config.toml
hidden_act = "glu"
router_score = "softmax"
router_bias = true
learning_rate = 0.00109
beta1 = 0.95
batch_tokens = [16384, 32768, 65536]
max_steps = 6327
dataset = "wikipedia_en"
Below are experts of layer 2 (counted from 0) of a mixture-of-experts language model. Rows are named router (the router's row for the expert), gate (a neuron's input weights, with its number), up (a neuron's input weights, with its number), down (a neuron's output weights, with its number) and show model dimensions 0-255. Each number is 500 + 50 x the weight over its row's rms, rounded and kept within 0 to 999. Numbers have three digits each.
After each expert's rows: "comes before" lists some tokens at least twice as common just after its tokens as in all text; "comes after" lists some tokens at least twice as common just before its tokens as in all text. This comes from a sample of Wikipedia text that the model never trained on. Tokens count by the router's weight.

# expert 35
router:499468544500571558480488513487524479456548507583543489585489521449536571458500439475510552543456471507384478491514528523550528587526564584520469556485562466467481463517467470492503522491538455566526530457427410489497426564592510437566517438423450533496423550559494503367497426453525479495453444502470446506457422400600503576523547441590463438507480515478489536495529456589437497475436524480423491510493519532510484540509458530458454607456495559531519501493576475543449486475502486499532453490539479478569486427461499456468567467488539494472482505449532413564487485491562470539425368572501473540415447421391440421486483340554407572448484494609487528522426459437486451537370472538549461456437571530471580420484454575561581520455487515462545585517522411479513498574438536
gate0:566446567474524539502458502489466431479471491537466463515547384454512515573519522582509506478472509447471415517489595509485564463536533473567533519390551495472484430500476557502542458472521468501362502521536499394501541490507512529449561495490522496512441567521503528472495483518478497609415487449536530559463495444542552585528522529465395460534429610418524455517498499508495480410517428347411461571505506579608522596487565490382483547504467522447446471467517493508480501539430478509488480501468397459474424463464489487480561483453534442567513471442462495590410498517609449488448417562542512515488477485506451479609490372545358545421502527545536463511443490462406536541485417602519468488497548465611612573520531600479480519571519462492529488506510520518501508444470544
up0:434499558550490487443429552431519547480452469539385510504516505489458512510494476608488468389449431460580450586506502470486442557502496523516451477490533525510451473557419594487541420456570474456440472421531504458465491453339448578489499573451531492446494458537446422501498556539445433490497530500660448520545494588393486527564410544488482550461501578521486498507466466549456478438550442508439412469441490528502461538490548509520448443519441491446463476481515500450499557618414502454528501530476528416472497437498480480538443439452479496517585496498443486525457426464556518455493580547487565451620504503536484615543551531588471468549556536514504514465506520466453565516579458557360435548525479545439546496505479569516465443538496355517528421483478523529605530416524489
down0:506581437478465448489527501509461487539590535446496497457472525503453508535531500448385545521527470513500466492528478427517512501500512496571489504502571514468595535513501607583531507502473483542484578502474601523528404486548558456455492573552530531496549564516496588575581475547462474488544570542508487397502514560531543518583497472520483525573586457510520570526397528425427529487441460546460512486520509392550487453564523500538516497474407496575516462531490398475619432454527498599447586506539572491430450517520385578483488505592539498571479568471515583484523508440505578486533489452448530597451503544445497496521480515485486482456574446513448519444506546574482495491498589591447628475599588517419512479430601522518569432531560470440497407580428555434480489527600409
comes before: " |", ";", "–", "+", " —;", "N"
comes after: " |", ";", "|", " —;", "–", " not"

# expert 55
router:453502539377531381411486532530450479489518533387477557423465604509515425522448458493498528624465524543534442494527552457558447480526470566524469504492503555550417498528481454482539509431447484505518473571476610585586525485501531439409518540520563542516540498503466558505479484409465485514523387593557570593524475481431535487459576457440460457556456427548567524460528610492520479432458560441490463427502530465526513477466458528446490457476546453462434497476501468419492470491436550463449496520342499501457450623530560530557465490450492489496433479488532386575541437432554461569444522457520472490452518520480515480492441487465456565444519557569476489543474536465538458456505517384561534462558493463628524522485496563400557467512459472540495446562541458554489490455629542
gate0:498493474483458521488425509469546490467472494448533536530543486533497540504501481548500551545485524466479452521497488448501486554499505484537527403436537491519477394508394543468496549492450547535517551520553478506503593599538460578587505561471613476595435486504504468400512548504444501501473442581467482541516484500559513518429458538513488509429539495490515551453551525517471516453418487488476543480477553479493626489523552509510438450549501444440511467484584470497435495458428522388523448545435457412461518585392479416470465609543458496568579561538486435475474493373596494489508601403639456538561454505514467385569488388456571505492629658492551586588417470472598506482458512492522569527507472445533488473561495554488501495446523502560542462492518597482415519516547489
up0:467550470513541564628504455547523503552467495588528501417487502508449531415498554510503498430628519490487552436486485508468525484469542446502498492503460439415560567482567462530446509572534548524582468432493516461476463465527419513525473575522459475445529528495557489530524424534574456497479563439478483419404534459452458466597489533530567538519506548460501494552431465502501536390523470538498529652445447550472435576549520479542507514498415535551552576555416473515534534492644467554455591443589557537530543360539518516414534461546464546491457527486570621475485535552439524470494430653476536454498498456469476547508586529596512492558565448452469512432552522507461449509505500527437531457492510536384427522460462412562420513529551509501468544466469505471556466537422439
down0:467497495472512454548494426517453445480513420536503541412513525496450463433507522465448426451622487542433473560515512549438570374468492476495516510510545448464535548435555449510503447528528510501472454434444545506485484380539513485475495481459426441498552569516525492635526383434566502492456544424470484476526496474474419509597489553513463498484529631511506421548477549491487576461453559483622556558510500571452475559445519432502566479520493522504481552475436458479480501516537461561488552501529585558542498351515530561470552524528498532399489482448606462470481413593441556466505489571465565541527391484445456582468566568545421498487480492539458491435520532553528458505542592498503534561503524421485448478420495394630459491547478478494521526456499379434582428513475543
comes before: "\n", "==", "The", "|", "===", "In"
comes after: "\n", ".", "==", " ==", ").", " career"

# expert 25
router:391474488513477553472514489466492571471501528546534472584438529473481558477518529467513559512465434482471464530559470517492595469426460540479490556523573529526462504445523399546507591497478474526590516522452427539494390510507397447540541477371471478454576517530436417349479439456464494472532481510482415533463463499525389532529541546538494528449458529523512524539476493493504533448485569542450494563466464435458552594546458529400413567517416466526603476433474564525603502508546519436525479485556605432546493420582450494570533440471487531510506561444523544481429567451499484474420479573473604539565463502465506492434546352547492511512552478520473475522392549504504598511492501506431409437451536508488540453457480457468547525423530489414378534572490453487524554556556551
gate0:537507454542439508492506531472493533514476481513460446510526428478497495589529476529576427502495405412565519471543413565488510567446541498460485458484461459504443504492524512497536457517500516437452569502429506472420536545474572396507459466473572497413429424473490503377483508464538536511491434574483510380460495513485546470477556468633530614495416494501476460492564453502569524501491529494533556431543518473560503474479545605433490552593438587484452466467433507624628613576529417481479467455503431463471526550616384495550498453515498525517544550533492586457590481573427529414451471471455564470503535540494488526513511608480416408460461506499390410480461476556496579572566444494573490547510479614455482444503563555465533574517521532487480511513549479489492520444504483
up0:534532583469476461450509499560465487409523509485509536434458561518536491537471526393473504456531530551505594508479625443544520408579516511550494459545503477504539502528434586460480429505506493451507396414571533520572478503462523554411483486556434493490577527521548517556538519510478465515462595451542549512555542521488503564496531474353487432480567529471517567524457601453403521498523448413535470546550470525485485501567469426567558453430546505585440538526559474470381412415412513484506534514491573530487446528504623530490467560511437522496487506514420417562438577470574466588491527553520447505474463437572492522538411511445577557559473495505531571520551524486588439461426567567436546532506486457515496570515506460510375359505451518530529435477528551427468482429538492
down0:519549353450567465547513402469475484567461564520567432502529520565467504544504510514517425615542492448516477462506563569513455486446509403564520482490551520463477519490564502405427494541476574582552475556484561454452576572490504540483490534568475457532538473455485565458519481517528525465464537535486506472459521500638539369476453472594480605515563499506516440423524488425472565601540531501627545492551511480462490572575605470510517546575406487573463494528549425540506524511563516516419551554517438558491532579353536511576488482394461532537498532487508509475513605554574490489494430505611588501479563613600516497483492449479494483483508489464433477460559421506527482597527438475477517501551534564447509521511532507553409523586479460520537512567483517469458463468507497
comes before: " |", " by", ";", " on", "ZE", "N"
comes after: " |", ",", ";", " was", ":", "),"

# expert 51
router:569487510471535466522581536473461451521491573486488566522458420499596415485395473540579452523474511568565450563545573528446554463487513545515445500461533514443573501477582579454519537460527440492455467563576465553544512519462530487523534476543496543444517461501414546520399431493468568556505565553569443562475447406574482519541485421415506449574539454565456427520427495525445513521508553566489493510523507461510545573528427446452447583650551544515520521453532519519554418459514525557459503525571479637404408528561472465519463508495521412452460452510466534580424427431434440539457556497570546514536586488552494484498461476502449563400478458547515554552411445454532472446549395559510442488483552548523562555541536475430534556531479477443465519577518449538472492457503618
gate0:446472550487437425383487504490550467448464484517513451618514556539515504416413435504464509460521406489534463497535521517513428474562514543619494612455473521573494494493416469514556555472429435486494483544496461526549440599536553441445471502501466539451519483490451473484523557597482483460514488578592399452564527500506517539469527480446541503468404471513438449392465454503454501423609512499479451465588515497474483369480472447553416508437510486619513577477449400514455526563419457425470442507549400478511460523562490510535465551484463491509450566512490440523566459472571440459525431492508519459597498563561425479560484480474498511539447476492530464451490472482508643466486558453446478390493463458480571461525497453494529574466490559515531321541537494589490501482547504
up0:540519517448484451561513456585521521543486487406533451474526521500453485541453562504484576677500568493484445475465418481439523561453440419516537390510446478478535443444502491495447582571516541554482500488517535510456593524552516538516487521534554459540492507504576379512536536462544470479521463527389437467411476536464524517455478540510480546464548531444526577499533600476506536522496440480502575473444503557468476576537561463511485393471464496502517508546504512485434532436450544521441626483410513453487553617438523482429479539554569518540554514570573477466539544459514559483513585502506331520463441521559560545532528487457580491544583585499505583513548520525514368518464495486551589599518438484518376460481515487509484445436611525536555544434453505491561447577509453
down0:485498459457548547552418531405505533460459420612452563593554482541585529483600512570623398485464430468582526366577595480490475536513548479518504524455448449509423487508480511452538516457527470517575581471488441414472538590458556520556393528536538524515495502506520570404505409480432538490498477554517465482550569472472512514464444441472572571514526527488532530507461503473507508601447451561548475497470495495416483454525486468509440574464546526476527605435573588409532489532578447452564506591545469461499551473529449509569537506528468507488501510489469510485534464549523510532505514541540571490541447545439488469445516451571465539491446480458365542534563471606616547489527497585532503404480594503558613446560485502570494472508539429507481497533570514423491517474542593
comes before: "-", "\n", "|", " -", "The", "In"
comes after: ")", " |", ".", "==", "===", " ="

# expert 12
router:526499394489507504541479513464409560459482570516549504461569592463454483447558469449406551483435570482448543555491526525467562465414501435534544563449502561537488604424574538443588498449444495534502484425527494445441466405496530570583516463448494604518438444580495503525503487465427486513461508435598597473501440431563566569523520418494528544468526439487518507560540426536612419442434487428511634433432534548525489557471529515515506528422439451615515428471589425494398466473503476591485450548463557465478486579542580500559502511474492459563529557458446465477451481524477531557479477541429373473490510489471445452514569529532424584543534548426497553491553532543486497504549475525573503445578545533491490487502552450497494457554521563545558472406522442521493460495541448
gate0:553526463556506465457534523486423570493493575462593521477477568568577462422494507400495458526530448503431468524485515538448528488472564438499485466507478495562504533560526509477525451529406573476643336576604558446507420494503443483544500473499407506395546474480418504622542492548503427491453527491488513481475438566505510514504482437495437456552483513439494465540402480476481519515518533535501526585327551533583538520525620489463492421542426495574590484582472480446479473466434513440433477458446564535540447484491604465397570464491487532533483482498464485575379525513495537486462547533549437442362551437471484496572478477542533455525529518536530539443528418497547471469473532480486497401614494530493494450487510531508484436471473545541530493461485439519511387499544515
up0:465536517475519462451517440565589438569541435464518466491460425519452473585527587474563538542565539527551464465473451522506439522564511567533508456568528423478551419470463453577433510552546511462458526512450524562565538455571437459436458509532505430524515493512455442466440460458575570464561431586461456542409565552419424466413504571463461453497557562562482553553502551472447593535460555520513371561583457432431463518554443445449543464552485536475454558537454558508593589430485544523516513456470463555540565428467464496562441484552455549426489435525575577521538545464443438452532519443557569534504442523526524525428458499439576465514545437572540501484477526465523465476486568438487505577423422498455498612446445481525510542476452474420406570557475573428452491513538449
down0:485475506435510466518454403449519439498436455547408452504451426385436526555523526585530477510494482480583481403524476473434444559538408503469533503514515493420491518413420446509499544527549417460461563505394478499446525518560481433485476594562570481548504556498601494384523473470486571484546485512537438498494559587415499480519488614540577444368468506587482598448467534564552460440559487483601489375607541520398460511462408550570476574439555462478394483535489545468495557569532456529444554511525487410468502501546499498499476474576436453523526428562545531465522453490465476539574563452547569531547399493548491543529482493516484535474456522415494517560492588538426490550521523476543501514436475460465487429459480501493547587481528529444490542502474421542509544499512565
comes before: " |", "%", "°", ")", " (", " m"
comes after: ".", "–", "9", "6", "5", "7"

# expert 100
router:425499518524541515488510562460459465516498553502453517546438537419527488502426429469568573470550534573540404450534537508486464503558578575516428484419565593478538561564500438478536420512552566477623450511539446595566450415479463478444560593450367524491565427454459498537419449531487511577471469454537450582485523496430510544497522503418462470466504435577488460456472551485464421482483559506508436461563466463481552458536433544469552519556465521526564461540487477430542454567535469541509479548430509532443446385499461513555408474458447472476540433450485523547598405465563490536465478575499593430565553513543503408492494500508451598512536441435443447437520514464427549448529534533413471452511549548569497378473500502427577421515474516508463495556532456575458528470499586
gate0:401468483488568525483531438518490519558483487504476485511535608548498576454557517474428578451459488518448506468508464464490515513450492443532528469549527452498521403426520534465488467455571569481483487542482459491514509448516542559619455440465515526524525546655498555516575404530604440464423443517478367496534458414501525534476520491518544514500454591443445461532477560470476524413555446497555534513490445542450473593338527438520461441524448510509481587519498511460488576487511654388516536537527539517560501484406532530498581600529549492447471539505468481488462440479456500487417428479487470518596458512492488494397519463497527434502530509483444528418470480604536350578503544465502426530413492468457513461513489406586457531608535506553553512516517511506500536491387491
up0:518513458476428508558453527507540471525492464529525518456498401559493528569424544493547537545575509463473544467432449491378508433468518516528546506511490477488547536593592456544456578562487429579512438474491590525477481564552465407428442480485427451429511496429493526413486549449410553453603534485558526469485571576536509486528478587497536532464508486507537539443539421533480517579507481590525555495496523518557532434609497441542598513594513509541525505541504480530413520554481426544464517397501490504478521487548431430467503408541453465565517513634523581495481538474492522493529547501496563473431517456600457527571532489496539502565554476500569498549571525452532617457468442520490548457624455500491451586434539556535435515467486548518402422437453586461557472563641543
down0:491514509511604520478421530462426495531424497657535494567560502523497520425547502509508455447567452366409592518580642563445488498495530471514469575461478480464522394459417605466495522410526578516514432403445494484429563574476529473525433458504593586514374499454509524392551451556432474528593482529486528422527442477529529506500512482472487471515487492511508456558560480585553596490515500509448556518560493539504576495497607476477485449512538522542435562397471479523482525409511559496543525444556506520460495536514493445488454476568440534547445505408451453430513411512524487593449494568467537453516558500548452463511527499480522486483419403427413531454600499518538480488506540519556476536547499559507615478500534493536421539546574485499506472487468445488578499534442488
comes before: "|", "-", "\n", "|---|---|---|---|", "|---|---|---|---|---|---|", "|---|---|---|---|---|"
comes after: " |", "\n", ")", " =", ".", "|---|---|---|---|"